config.toml
num_hidden_layers = 10
hidden_size = 256
n_experts = 160
experts_per_token = 8
d_expert = 32
d_shared_expert = 256
hidden_act = "gelu"
moe_layers = [0, 1, 2, 3, 4, 5, 6, 7, 8, 9]
router_score = "sigmoid"
normalize_top_k = true
routed_scale = 2.5
balance_loss = 0.000691
balance_bias = true
init_std_router = 0.0114
lr_router = 0.00163
num_attention_heads = 2
num_key_value_heads = 2
head_dim = 128
vocab_size = 17666
norm = "layernorm"
norm_place = "pre"
norm_eps = 1e-05
positions = "alibi"
qk_norm = false
attn_scale = 0.0884
tie_word_embeddings = true
parallel_block = false
init = "normal"
init_std_qkv = 0.0312
init_std_o = 0.00698
init_std_up = 0.0312
init_std_down = 0.00698
optimizer = "soap_variant"
learning_rate = 0.00526
lr_mult_up = 0.675
beta1 = 0.95
beta2 = 0.99
lr_head = 0.0114
warmup_steps = 200
schedule = "wsd"
decay_fraction = 0.364
decay_shape = "cos"
final_lr_fraction = 0.0
batch_tokens = 262144
max_seq_len = 256
doc_mask = true
train_tokens = 746900000
max_steps = 2850
dataset = "wikipedia_en"
Below are experts of layer 4 (counted from 0) of a mixture-of-experts language model. Rows are named router (the router's row for the expert), down (a neuron's output weights, with its number) and show model dimensions 128-255. Each number is 128 + 24 x the weight over its row's rms, rounded and kept within 0 to 255. Numbers have three digits each.
After each expert's rows: a language model's description of what the expert responds to. This comes from a sample of Wikipedia text that the model never trained on.

# expert 17
router:105122125162115111177129168143130144140142133169137119085150143129134105136133140099121127130142149163128133122140164132088142153111124170168119115127172138125109139107157172153138126141095079135118100152122187146146118170156137122120094133118117137097169108106100109058130131083115166140139117109105115110105085129087122162165095120150127092110090104063111115112141106148147113089087
down0:113115120160148155119090145099124139114112137122143114147118148143159152164092080125115126139114161135130126136142137115132141132120125109120103169125130100152126130103123135115082109156161144151175157140138130099105122144176171147100130092144138131135168146125125129091097108131112157112127089157143138151104165133089106157175210150104127151101082109122136089126136184121108124136124
down1:130119122133134132125169138096102086132105142108121143102133131113170131092094106115149109107135067175147157121111094093117170128086127160107126141132160122131152140108175089131170134103160124147162153104164152171124136179153128141163164138160179108154110135131150125128147164107182121158135101124138085116117148119126139126104118146134139162097136133144140094142097158140111136109097
down2:150139088104097124130113117097140128096129129132106108143143108162161149109149153123164133149100144121121103150072121174143105137122142104133148112069133080143165111112121122154162097108143064123134122126135097121094144110131088131116137128157131148121131122098113148114102093134105121129077144128130120144124121111137141144094117133097133096109143152161148124140136093116215157156116
down3:127143142128140137122117143148115138126130119095134134180135120126156117152044168116130118108105107068125134199101102160158158101128126098075154099129101113094132110119135128161180100109122138149124122106113118152132123080126104116122153116179131121151146134130103164126116150143115182149127167111126144119128161067174138131120169095094120146130120160151137172121107112154119139123118
down4:098169124134148100112126107108097172155120092147107108164107152128126090094139138051123127128146159094152146135129126107136142115122105109150115171070107122157127104097119172156153076125136139155177138096114136135130140153113150108144127115140090139122071153148117147146137122114152148151096119109124129102150145140090127094134130165147155123158096139132150146157090107107158170115138
down5:097119109129122106151189143139125149139155097104125145111128095108158111127142124112128097127128147113110080129156167124118154133134143145055126144132130128139115114090100139126138104143128065128149090152112129181121118169102146130169120075141109148150156111118103118092117138122132086157138129115127089138152100159124095114133125131173117172165153144111101104132107130170137116100107
down6:176141150083111143119126126150140123104132146081151088154192123121129136154115112132134104127133115162097103148073088152099100124150076126104146158155138103123123134116146119161080158122167126127128104124132095140082109099110140184148150103098107139144091134126115148160110115154134127123152118157136116182138115170098139134097143099113109138136105145142125115132131165127108142148127
It responds to: Dashes and range punctuation. En dashes between numbers in scores, dates and ranges, plus opening parentheses, slashes, degree marks, and joining words and/or.

# expert 55
router:088105118172143133115110132150084158152116121128116136118112137057164158143122116108044099158134072129096169109135129104151107123137160108133129137107132135106119105137186151101118120130079151159143165144137135104110152115064128114142093150107152112183132117125132126147123147106074127098117149167159136126091112138149159137143111124139133110107119130180083086132123071156146111089089
down0:121104194130143097093102122146110143092124113104096149110114123119099150134142159137140075145107117159123074081155142120165149135131101143162126156121120174106095121151142130100149106092128125077115148157098146147127103137119093122101124130123129137097159148138095148201155122111162125137156114118169108163153107144131116132130122122099207133153073155098143082128125126144143159151155
down1:142101152136117080128118109112129143114172115144151113109142109132136171132140054136181106120132095131116107163099194107108123107113136128143111176099094161128108141122132133124149143129139127141111114124099139161194103189123124196106127113095147152129144133133153166103155134130168134119128108114141128127155119099147133105116136133098118137108135112135183133128147144148111111130127
down2:119124139095113157102160102136156114127134141126167107116146155096126096121150124104183107154128164103129141129115121090129140131127127104112089089101104070107144073140134103180140127123155132120110164133148110125162103109136122113141099132124122098107068115154090165105153124138116158140109119167138054090118151162139136112120121102143132130156112100142125137129125104099122140088121
down3:110167082096162119145093102109106105106114163112114123146139156135071128140066139114121117117104183113150150123144111138161155137112073146075139104147108098154136066104138130137143120121140120134173123161147136115095118118157131053158131126132131096132128163139119145137136140107113127154127115147124165171120189145131136141143147116105174116154157145141159099147177114116133156144155
down4:144129135102076095118184080115170133097203105130112142150141141090127132153159150102147146105103101143115143098124131170155129129112169083124145120093085160134136126100137151136129120145170137131127142116047109141108137096133124120122132166148134153145119146137119134136122145100111124130116115145126088130128116184161087099136114124125128132101107157133114116139119102107131147125122
down5:099143112136155101130124111140135126105107129112096121128138135146141159119099082170153095131135141137112118084173130153149134156122171080161155140101171169115126105138144142133111136132100151097091142162094125128128099121141120126089162076122124114187132113181115080158143167154132106150099160133097155152149134102099177099100127130123171177146104139134122114138133142137106137149137
down6:141089128147169153120155129107134161140089105141137106153171111161139170136140134121154135119185175131085110114134090138113107112109142154123144141106106140194101144095094108123144177103160132129080127098114122114124115185092111141124098131126113112149108131117137099093117128155143085099153092085103079100149132097149132099112127142192183184125147121126114163103159126154129132149089
It responds to: Quantity and measure nouns. The word of after measurements, plus unit and quantity nouns such as km, million, square, land, line and water.

# expert 26
router:137121148141138114119117145132110122148157150140118118132091114130130110171149132122118130125120103149114121100160130078078150109114133133153175095116131152098152087146158100117106138113104162140117155171077132113145120125131153162126116164113117148140187128101113116097110119118098150094102105151092114114109096109089125140105125104149111128155101071077057094106116114180144144136155
down0:107115124128124129122121077136117091162131154076120112158170119115130118137102123164141128138119130132156130178113128168139170139179122155102139125133133131123104205119116142133144111085122108148139104098150090151107127141089145126148115111155142153103130144119146119152154130097114119135136142117094182167117081108141162127110128149181084131080149077124112110100087113141146107138137
down1:124087132129160118117146101123169119130103186134070102107106109142127114147117149161129113138080114136129117085130121149128124135125131111124162138135155135050153159126105101092136158145099114131117125125130166144115112111140108127148138100113167159135127117143105121151110112134099143147135071158144100112105124148130143131141161153132184169125127109131143088115134125136153097098140
down2:130165145097149104126124115150138146067148116100159125159154132113128130134157133135113155156101127113141136130162108131143110147087091148159130131098105097129102138122169139112115093138106089154120153143132078108114132095123133072140145122125129113123111109098129144165116156174167152118104121130159096150139114111099109139177133093151084135118088120142106117124098116137162132120124
down3:106127146143110092138121135111089148160130125100131167159140126157155116179125132144122136078166109159104172128106057144128103128102164129123118118145147121169135148145173109136147127094121130109096104137135144152149118115142156117115115124091122118135138174115141160113068107114108120150116129100116140151070134122058127106117118134106158141140113179138154145148142139120111112137114
down4:094110180155123159108149099095114166142137076122119102093153112163116153156129091161134111114155129108130116135112109139099135150118156124149116132110121131116144171127111149112162113143194079091143123116097130130133129176137158128103138178108132121147122117136130133152126144095108120139113117082142160177114124141134113091104133154145143128119075163174133146134106114131119086110086
down5:087117107138130131121099104113183119137127142109115113160123134118139104140137116136131118127131102126148142128113113105103097102124114104139139139130117153138164123141122112149124149067161135134142090091138119125102121133113148102134149109098126176123142151134101130100126141161132168165149114124160191128073104114145154158111156146139132177103086063130147075091134111152063132108138
down6:138130126106132106136107135121116156144122101120116143097124148108090138122119165120114126134162146137112120149109106123124106143143162115130175136083137116142142126129148124153153135127111142140150136151150096145126113108081121161104172126107130103184115105108153102094121107049162152120161124139153123165115106145118108143083140135099137163119143143151161115167158116115113118152141
It responds to: Coordinators and quantities. And, or and commas joining items, plus articles and quantity words before counts, such as several, few, hundred, eight.

# expert 35
router:119118128138110149146134119120144092113165099113121156167143149111140123165106109132105143144153089131128155121129152105093123122095125155123157111142132110142139139034139156123139148124121144135100128144095134117099065156167139172135142133153155115101120069149121155136136117149112133092109137154123136126118115152143073135088110129104087128139111137121114100198082152158125082132163
down0:130134097157115132127148168153091096117154134117114110154097083141135108148130160134139132121102114148158147147122118146120120139166138123141140186126102155123140163120122128135180133107147126168170138118093100102134116127086148126142144080148172162155132120141145140142126104165096093078155170160132160165107106137136156104091144097132120133135149141115108086105097155126125109169120
down1:139125155124157157166081127088124105092172083120150125128104110171140122161088104138106118165106165116141149121127129121108158121112147134140123112183129140158143132164162114148150166132084131176105114156125138153112133139165128103146133113130103164121172133144177131159164111124141130067066099124103128120124134110107097143128162145090125131143098152134089108146165149182111155111132
down2:132163124144129100140095107114111152160120178150129101164139143129139154109138125118125102145148153131111153111181180118125156165120126114150162102143111101152100160150161181133159085132163092092121118142117099136139123125142076099113112106140102113086154140134116146149124128131079121126126105134117128132126160083126151156149145156138096154157169126135128096112118120122120139142125
down3:183148134097155128128118090070160132119132093121136145092113185140078164116105105098114141153102149158127116161125132145166178102113104145120133129125123096096130136123126114150137118101144125098112144092102121121167126104139098140123142106161156135152142076112128155146153126162141118098127117161140132136111122099164114149110135092144158138152141093077129139067169125167086142149107
down4:115165170110118135121163152143139115152206073094128137100137157137113124173111106094104155138101147128080107146158141137137136128146131070116115147119115120076158090137110121136126168157111128091131102125112136129159112107099113139105167140111142113100141131086123110134127146131149120128116073130122128151101111113121129077090139128129099119139077166121172145136139088184154173116118
down5:087157121130166146095163128157104107115132143192122094145134147162140121098148121172125103093116129101159124092098133152123147115114129132129129139166134121179134121157099135118118164155097118169132086117151117146162126099104140067129130147073092115090152111140092136118156100153133130098079115115140116115134103158115098129143140089148163147136135143141126165132157148108113130109134
down6:113161145128128119132150115155111127173128153094134117145139140132168142113151115133132150135103138062128089131181119123115105103149122087152133097160151120121162147160128125128092131137148121109099117100150092130119131119127149130120110084142128090109151125111115135116129132137121120102128144192101161150154111085135129098144137147060180127176156151128138144107075123115131120130165
It responds to: Section headings, word prefixes. Heading markers == and ===, See of "See also", paragraph-opening words, and word-initial prefixes like re, int, trans, pro.

# expert 36
router:131129157137131125123134109110143115144127169170138127116114146087149172136104130132146129139164103143140115125094138087151138116115146140148106092098135106133082056129117116094116147152101142136029138114098128141108134144133138180098114125132112103116150133104114139122121150130116178123111128153141114112107130145139145130190124104158135128126131090089114109148066114142102157131119
down0:127109106101121089148082114143142115109133136165121132151106141127099147129166103127152123110160116104119120104121107158136143135116093148161103123116115133103131122103132177110107117162145109078121120145110103156127109100097096107113107196160125072104132136143142130118094140140141083105142138128141076168172083137183102096172169140087144149166111117127145121123122124154137163165140
down1:125111093152152127167128124138134143108118126122082083116118159095115103178119118130141098112099104128153121117124111134165113154144167160115123110142144098109103107167121146097103177131157151110123181162126141117090167088144155170111153115119145111153130129149115076141081168140133096153133114148133172131140146136066129126120144109134136132161126087140089146147125172135089123156115
down2:094126121149147100103124147128155147090129116143156127104118173080161091114144147118168147129121159110156112143099146118102126114111114104079141084126112143115127143137096096134162138096130088145136085072126091160124123127144111092143104105177090147112159168128145144121162112105130101150155107150101129125104134085109130167135163174136090126173169143124112094145117173164109162148160
down3:116121086177111111165151132143113118134097087118133128074097150137103133128134123090094162167119179100130153084129120145146123145148158087093135152143121117157141157094130116156151121086114124128174114136174084058149128091103091088152150139149117121126091172108142154154094116095157075104115139133145118115101151111108121131131146120153140107141111115139118151146137108165108095123100
down4:148125166129121117112116155112116167104158148129144102188156127142138122133120142166152123116178127175148165202139132075129128159147127106135134100114120132153149128137079099135145117119098090126126123116133163137171115117137167160101134094109163136128118102094084114103147101165120140119148098109119174097118170152110068127130146143110084141127130147164148139151139126111104135122167
down5:124132134103114113104090104129107130138129128120157183104108095136139106103123117121166072123100116135109087083155128076121113125107118132141136072169136153124136098179156125169149171131133138100120145142095123151139135126122097126153126126119122139158122195134182136102095115155121124102127128155090095120115110160121113120130126145119149108137119182086080074113125132142113115169119
down6:130117105124087097104164093138096082111140099129148114109113166143126138088138117128154113180132109160135145134123134133156154200121117126165124108081073132088119141113144137123107110133128168118109157117170130148149136137137086122129116141150138163143090120143121151159136118122123155165133161143134166129105125086131158146093171128122128127181138122129126162143133100151107141133116
It responds to: Units and number punctuation. Decimal points, commas, dashes and units after digits, such as ft, mm, kg, hp, km, plus odd inner word pieces like x.

# expert 34
router:123113097096148109175080128129146097097122112131157117125082108114113112088121148145112122126142070158099128133115125140105109130136159142120107118118163153161114130133116164146087122134115134097044173122169170119125110137111135155149103136112152171151115127115109111147181099127101145134063122097139159123133129165120119141111117102153135105130132126128132108160109156145111124171080
down0:139125146073099097091135103146154132142130149089137124117137131156140120147148112139107151144120126127156132131134097106081131144152100134131159139087103136099100133156183131142160133126180120125143113125156139143095138167129108150170130137107111096163130136154116134155147148132174135154143128107119072132124132130107109124106134125127084122115135128131134120129192138119101193133117
down1:151105102168133125118165150119122134151145101090124132156154126139109121162153133158124145140139123141132128143090154105090129146127089108124096129135142125161117112124130109152138115144188142100131109127124137147100105163145167146130097098149157133138130114110143154097152112162112159156113107113064141119105132139166176188121123110112142129112127133115139145136146091130175164142140
down2:124144068131146110147122097116098147134131127080127130149098097114158142122116157140115120102102209094141127087150150119168143153151103116136114111132164092168156099103100113100130149152119091124113124151058155101109168133120136091108178144151105143160147144139137136120112084112157116102147141134164125106125079125147085156158139134143134153155101151155132126068095134077151092113113
down3:115148112117131115116144136119132143145145131093139109112149097101115137089110148139118147194159135080101109128153114129129150148125147086091115130106137126151116145148139127130071160116134183115134134117085127156112134166151118061138111164106173092120125117139173132159136098189133116154110100100138108144136134106129130120137158118096155180130166094151135152163158127108090079138102
down4:162115149121118095156099124104113163157146115148126101122167113116121131136115174129135109146166121097120140111132112131122157125107114153135121123137138170140150147082120170119158119129139146123144100186134089135090145126142114086163138139107156161088153130156102165102134124102157125169097087095155195117121151159112144148151092145084121082122165103078107100121141116119142145138109
down5:147123173164097156159114133097127132103191130103121095174148109143124104132128114151076138109151118093154123134138148126095109151130161083102140126088136152159166140152113144100138118126155078163133118146140147123178128085134128104129125150146148150121145140106116069139150118127073149104086143142110121117105135140127101122105114149128125146152121107149147129120130145100133151103110
down6:129139132103151166160175123119126128136123147114135139128119135086125113115120139099119159220149128094083137136121151086134131107099158111151116193130120101107107132137077160146147155114111113167164180151089148119102117129113084128129105105118149145111132126121161137118121130112116184103097163141144133135151077144133119113153130109133122137141136110135149083163063103144140155113125
It responds to: Name endings. Middle and final word pieces of proper names and places, such as -ina, -ana, -ová, -ić, Viper, Tucker, Arabia.

# expert 28
router:146098119094156123146102143134150096129125141192140135110126182115131095148128117096114161150139132150103132129120112158162129130146144153108146137137132164133078104115121141143151128144105091160109130088159146083084131137128146121143109165113106105091148110129123140151126135140091179143084158128079097132100121116116117123143110111162081109113126129152119118139149132159139160144141
down0:164129118119142112147156126115127131139146164109142084148085148106135138116112130184162151153126068123132079101180108115125104115145174137143097165086127154094116106084097097102149153118117140114112144149118135096158138134126111109109175133139101139104112138125113126124157127129154163137100128110105104153143175084150138158171085135133081121148106109180139173154134153150128137134089
down1:105109106125098140128143121147151090146129137115073142131126132140087140084133097121113140104150162132080106107107141108128159119143105145209127143164130102131161142099118133133088100147103155125099130116187123117165137140111129124099132130124126150095114101145097164121101105145160076165128133130140154133139125176147117130141121150124134116132107113032152158078174108105138130078122
down2:146162132149120125157133116171106122143125150141127168151138094137117132137141115112163101154132161132130161127166090163129110110098134141141087121148083091063129150118100144116137122129116135107131080109126159152137137083097124130181057130068127103112119118149103134155096122102112102119129114088181154154134152112134133112072122142155169114115154130106143134113150104144109100171158
down3:152145112115151131136151152079108089124097135137167120157076151152150119129116089107143088104132121105141105145134144127139136181131136129129139102128150153132095113076154148142177095139111142140156090108097139098121106138093123114108134106110119149105142093176128063145104105133145137125130121121067106126130121144166126160143166137140131131098148121147111136142100132114152109100143
down4:120099119163110100133117147135130074112161137131091120104112100148075142115140123116170133122149152121143135125132078056121132098122148131133119126138126129090135145143145177108156154141131138116109106172139131176131120157139082112103122144128118159094121166142112115126136125129178117090147180155166129126134115138131154105150105102114143138176113150150138155140172129136119106141130
down5:100121146112136152147130094136141113140142154113101135097131124113147154091129096144136101131142167134144132112119138143158108090161162154083147147143138181145176120118124146149137168159134116162110150163093168098113106135132095091150155116119145139091095161080125118110147153142133145123132154117069124113134089112138097111159141141128118146126167118132121152118124101135137121165122
down6:064171141153157122166131095123100107130128082106153133103122115114157150109147110158119103120167110099081096117111137159146130078108183145084130154130119107104134142100137138192132113108138120152095157153088167122103076168124150127130122131118118085169150133140109138113121171164091145126165158113131185149110152134128164101117112107166105153149110134132115140111135155163099150172127
It responds to: Parenthetical numbers in tables. Opening parentheses before converted or secondary values in numeric tables (−4.3 (24.3)), plus minus signs, degrees, dollars and percents.

# expert 30
router:152132110194171144154138125137127126117136104146089149129113114101152142108101155128086131104135113143106105171111129089121115081158177100130134131121119162117136130127117099134142190116114145128116136110152125104091118154114133112129100143125167105163121099110137092128131132110114186100086111143143161130136142118132112130114089106111122138108128103122121099099119119146083099090114
down0:146108128111131085164115133162131122087163183088116140146117170125072167139126118079170074113127124131128117165114160106165126126117101085167120133106129091138122060115150094143105139144154138124175125133100126113131110124183108132117180145162117091116101167145100134090082112163162168103113141160155126104128073123121162119103120113148119131123132152182113135144112113154149124087137
down1:116143115123139144093133128085130108121125129181158138116111138100148108140160143120114135150139107128095158090139125096140138073108090161117082115144143120108147120131086116159151117144119125125104085120101142070179104156170092137145126152105143119159128082150132125101143118116062152110139152124135142149104149109101113099126130138153115142124127102119082092103145155093129120183090
down2:133126145114102145073131137100121085102106098163098132145118128126162108128142131162103151139147093048101098087119153150076104142087129120112140117108108121131123157159118111151133096121063124114114115168124107151135118160084156099159125096118118128112111122121135145090129170125141132163178131115145133099083117174127155162127177131102158121151127151130138127133161126099112152104139
down3:110120140102139131129101116157189147121117132107119150182150148170117140145144097102153184116072117114152116142147146119136108118135136139110134138121168142120141150158124127130152141107180147160131131138107089128083130088159150102131112119108155109104116169112109160141141095133138074095167146068096178136155150150171156158156107132127115133148096097151104123113154132107089144162142
down4:105125140123092128134118130117088171075157099117159095134150120111090134142110145135169127102152119132109139168129150158113082130133136136142145114120105139091089121129145105097123130127111135130146166160116153136149140130151097133158118125124147137132150104134109147145134133138118082084143143153135112171169109109144130125113112135095075080131125109163139145160102118101164151166120
down5:120139149122139111140108142121122108120138092144119141149170139122093147097113158161173095161105106129136091153083104180113121162128077141105143143120106108124120096140119122133122170155154133143149109121073113159142156127079082143144140094147151105140161108129153132138135168109120112087169159062096144145062135136132118102128122144135100108109115137144098107148133119167123059140109
down6:139129115124129105101193143106135139135153150102139147160138137085120073165113195150107120134118144148075168161136105118113112079120110100163102129134172117136128139108131124124169139121129062130138112142116158169123076122154133164130124104084093112114149152094124113138147144133094109124123129180163122178113126111108132166150123104135107151120112096120152138121108134105122138142153
It responds to: Quantifiers and plural nouns. Quantifiers and general nouns or adverbs, such as more, others, some, those, families, often, known, mostly after were, are or many.

# expert 62
router:101110117162086172149115126074163118123176092139128154137131143130120146146089117117160129138188135160101147131126152133085118109135184148163114119103093153157110132135128144113114137140114137111139135140134168109131154143118138122130113126090162179099141134111130135145117155122104155081108109138101172114110106131158090123133092055083155123121111039145101101161119134126133136097109
down0:113120163130164130132161105103185136137119128132099116138129133162097172104117147148156120113064100086094141142130134126148152132113144153176138163110125105135112166111142114144151124137193119117116132098141106150102114146156092123133094119123080120100119112157136086135152158124100105084148124135152134100125122110133102096128087157101116145079166112118145156138174078131127126105127
down1:121144173142126122101084176122119092159124113110088097120147142121146126163136125116138102160126102114132127176130062120138147076149140202101144148086114136121092142139112183111103147141113136116174126125095094092108125125131144149169135152134140065118140119094131157163138161129164125120172111126165106129159068079120099105116127108147168143116106132132139127128114104133129127095134
down2:126151111130077132095144091151157143122163140113093140104150171136094142132167119167121145131143108136137167115105159117109093074096123096126117133136141115125105130146139121123109111126148136148157120119129101107149113159158154109118122069122127173141132143103103121152163073123071124130112122124155141096104104110133111114101096149102143105137152093119088184126163118089099111137153
down3:114113105120122157117109128162113125101138125121156127167120127138148119144170152141153142112113151174122138175152125095099104131109112113126141092137086163121140119103131164114130153162141092144107118113110121105114121119154114108123123136106154179160109137109129161146080105101155146149141092144162141128125125126176125106087113122140130148141106155118118112132143142096172141107150
down4:128096151121176120114168097186096118148130134141107091134183152156109128116097117097107120155122167149112147109123125164166110126120114144146144113111181163101151128134133135122134164123126117101128116147094175113124134092111155115175136142117097114107141108144097126143162104141116140117132156159071092103144129158145141112113120108109162153114098137152106114113067092106119150155129
down5:160142138113129127140132138166174166130196114175168126107091149141141148152081097144128107114132172118077109112119078107138120135117166114112150088142129144163116163149125099130093123142130114142107135141130145123119118148156119113084111148106124126121095116142153142120117158141123128157148142089101157114147158142107124114140150145143122176152099121130115156127117120155163131141122
down6:092126103155124135154146095117151094148099151089153127117145115106142144135154114128148131134130144087112126093138153158143117111160129141093129085138118120110169140129095150125159114141115097093100096105156109116134122098148091142129128168121151143087118169138133161121073167150125155189144115077113151133115080140140137105091167119105195093118136154124148144134111158129102157145135
It responds to: Temporal clause openers. Time and circumstance words opening phrases in biographies and history, such as during, after, since, Upon, until, However.

# expert 6
router:093129119149105139147126128191063158115123114132162154165148093082144148141095118123089133145136125119118092151092115138135124119136187071138139118144149158129078104123145131113128154160091144182126131122092152103102133124130120145131136165088180122138137133103110141109148167146090112080111087137154153119149129137129142187129070140115123131104121151129124080110123085113153095119098
down0:155156148135123142125138127111147083152097134175158097099149133101148148132144105145125129133119103128155108124138108120119124147104108115105148140164124149075161136064095133120139145134129125113107168134134117172096136132115131113151116179171158143079150118183143130161131157096116098118101130185114168149099081167145126132104173101122141101101137148114119136099133178147104146089125
down1:098155111112097111116100133134141109105149140139141101106119090120125105159161129138169134115151135110109125122135073120175143109116111100147111102095117106102114160162106084110085135150147138180142137139132130091120151105156124076140155166148150154123120134158136099101117154140121097122112116134168095109151100141120163143107113115139154105096116142115148121120170113172095106116189
down2:147117107132155099108146113105155124144183120129083117136159118081137154125195111121117126129120107106097111078137113111072114109107125121164144131143134165111115122116104141112099126089144140109093109137085106125114122083132170117105126123135172090150117148138138076142130118128125063098142158159074116142098140118151152124081122151109175150141104123151157126132112138160113127108121
down3:100144127105128140094168085159127103103086141131141116141132115118128151120126106147134112118121127149150184124122120066127134152168173107133155099111116135145177126131119151131170115190111153128113127098143159106094097113128140094124138108154080149134131146166150193137114128123083131105111121156120099116165104116144147160107136166130089136157138093138129096108086104086120158123165
down4:112140108127067120166119178133125122115150086106140126128116128158148148181166088135114092128136119128082114154086099104141151104095147160146166168101107150100133101143115130133099115134116164151160146150117070118144117109107073164128115140134144112155141057111110145087112094116159107078154129128120129159129088103131148120119164133136119154138120151140117134174158120144139108114152
down5:096131132145134109151136098130157137104098134114128159154135083123103106124077172127151110121153152115141171158118104151110112084103154128098131154117145159147157152128124133126161119090085132153122148174136116126105103126123116111117128100147130120124097138106153153149138125116105081130151118115129156158127100105146082134111097139142077122096101118161106155139179109148153133128123
down6:128078061130133120094130138114117138109093148178110138133153154120122142145117122102079141143086126101114149137121156155118143108132122145141124131117078159122094129097182180166125117138114138141171111143128138145108125079131131101144120093144124176167125148148131123153136115098130129113127101185137117082095143137157167107124111121108112090164140129160139130124157122105152120094148
It responds to: Prepositions, mainly "of". Prepositions after nouns or quantifiers, above all "of" in "one of the", also for, with, by, from, between.

# expert 8
router:105119108124120132109077142142095158102094121134140167127125146101135149167127135133119124110126122124113135150124128153111124124137140101144112112088168197143109138078168062110131093190114099127137131150105123130107142144119118135110110168107140096138124116103139130131158182108108117151138059131122166127108159124171103142141115125149091124159083162167099139116121105164109115105119
down0:171143115148104118128117148172122102155169142122160152122115140131113121101136125145136160129174162146143094121141071131096144119137144093125111113116092114105150109138092117175122162122144129101109135094149172135143155157145145115116093113083141091135110109177136131149106160113182106138113125094115152135105096122100154109100147080127130149141150114128121133127128128118113153114149
down1:108165092145161119130142128145132148136124113149131142120117127155142125126141091160171136114135131084091133166107119148166195147131115117102157144158118133131101117112108144108097155135154076126121112128134101155160128105188109152145156136125099164098151141155197139162152176120114167073109091137106115121116160098106092131110158127161101121108101119113114126109134174127124111115174
down2:150120140117130127121120143116131101122117118090154126164099102147118123112130107141124106163113139142136109122150137109129164114126088165133178135150147125144163152123075133106111147139134150128149122092082119136124043100085126089155136083167100144108115154135142069158127104151089089123177136175113151132144138139101133130124101145144091136108123158141093111114150127149151136149167
down3:105119142115108148151112113124112137106125145147145073129140104132096179175097105147143127127130171115163146150147174069060125146112131126076148176143120119124146093096143137128156088131138134141130129118096133066090103157115126166147120116117121168138201146127128169143147082100083134160108149125126133151071142135128123127128116181114126095132117122151134103128090114150129155160141
down4:136135122101114127118143081102103156106136110102128098131148082109116136155124132151121119098124139133163148117176106140109075106090097170110138117157118172134121129114139089161118171150110120158089140123157106109138103132132135147147118134158139079135134102116107160145164161124134072131134116122134093130141144178153111138122178113155128137117156157122124144087177130106122081108122
down5:136129143116136148092113133112133149111177119108085104157137150089139116110125111153104146078135145075141092122154139142109169135132155113122164121126122120127127085069122126077122111093095100132143154153132146137093107099116174148112160140138125126146141129139167132131125157126127148092102141149092130100170063104135138142097184146119150083108104149146128123129129120110146141113175
down6:121109118147093092128102115136134140128167116066068128106111124134152094138170150144124129135132117116113155116118139138095095141117111141137126117141070104155133168129173139124122141091103103152093162140123153109164144114112109136132139121117116148131081164116124119139151134149091128076116089125146072118120083105097113113163117137169153098134186137103154144105143108141113092140148
It responds to: Locative prepositions. Of, in, commas and spatial prepositions that introduce place names, as in city of, located in, County, Kansas, throughout.

# expert 63
router:131105124109118113122147134163067107131130140168171100118078172110137117119116107131102142117134109105133134115098136141072150119136119132157174130118113139141128107073116124118113147119112099136093152106111161088155148144118113165096172141123133160126198104120123123134093126124152149143123128117115116133117154111143105160142113142099077120119127100133156126125116117153111115144094
down0:131136171141116140157091126143118134149143108155133123156130106131133108121112119112128128118115122139124111129107146149154123067137095133165130168130121141097151142104093145131115118148140111144101131154112146073164133157168149113149109126123160076099123111111147130119167168131102114172114080120131114150178158131130135106110169118133164099160130144144170110125102153124102196135134
down1:118125144145095154136115098114173093123172136129114117134090114138122136148138120115106093161143150140101164135111166114100125146087120159116133134117120126126126150148140158124125148119116137126090102140126144114084144140139117115191117154119150128078137118117135085121131148145099120118117148134105130128134121171121112140111132147147138176137085126110108154173151119150131111111100
down2:135129145113169123123074102134124153162100160140163133175157077133129115120136151152133101142123103128108126115120122141117144142121141152128098145103126099163099122127112150151115098169106119062122135148186113153156108116107130075158142115118124118094128142110130128182131076135155098139145118113166154099131118104082137130124131116128136165096130146137121129164100120111144137153139
down3:092155097097124126107131119127107106133160101131173118114172134094173102136128162167165077131125136137159108092142064124147139092146116128118137099146112130133136171142133173174122109139100154117105097176101136128117115096112119121114143133100082161121133177151104115195141153106107151140130121115173150103098138131149134098110096099140119115132137096149138143152085120096122100156163
down4:138122141143163099130143133136106098141105163111196137122087105148111098149114112155132165074156126140146116145127132090114106120119107086170162117143128179128077099104167141160116124109123109129149116119114156121112112138116110147105143079120114128131125093156174115148094125135157113139111129125166144162130147161107148109149169137117099184138144147134119130103123120141091110111128
down5:112129125117144091160133100128150119148084126125107152110128093138096117125127184142102121068122109098127153087086150162115108149092108122127139121162098091117098141162130079140127122149132143141158145100144167169140154111119112136126113150121176150118121145116137122102102139135102110113140169127160142164187112157142090124148108100099180124110145144123118173137120132172120135186123
down6:123116148136088090116164153064116175111125123138082148066138130152136168117135109141119106128161148095103109125126121094149082119133149122156103104170169159114178132101164132141093148182143108151142133171128156114117103147109086109119089101103113150116145112142115111116126143157087101120099150153104118106151157113124113084164102158137148093126121156116129105142195153112139112126134
It responds to: Syllables in foreign names. Short consonant-vowel pieces like ur, on, an, al inside rare or foreign words and names, e.g. Kazanalp-murza, Ponvannan.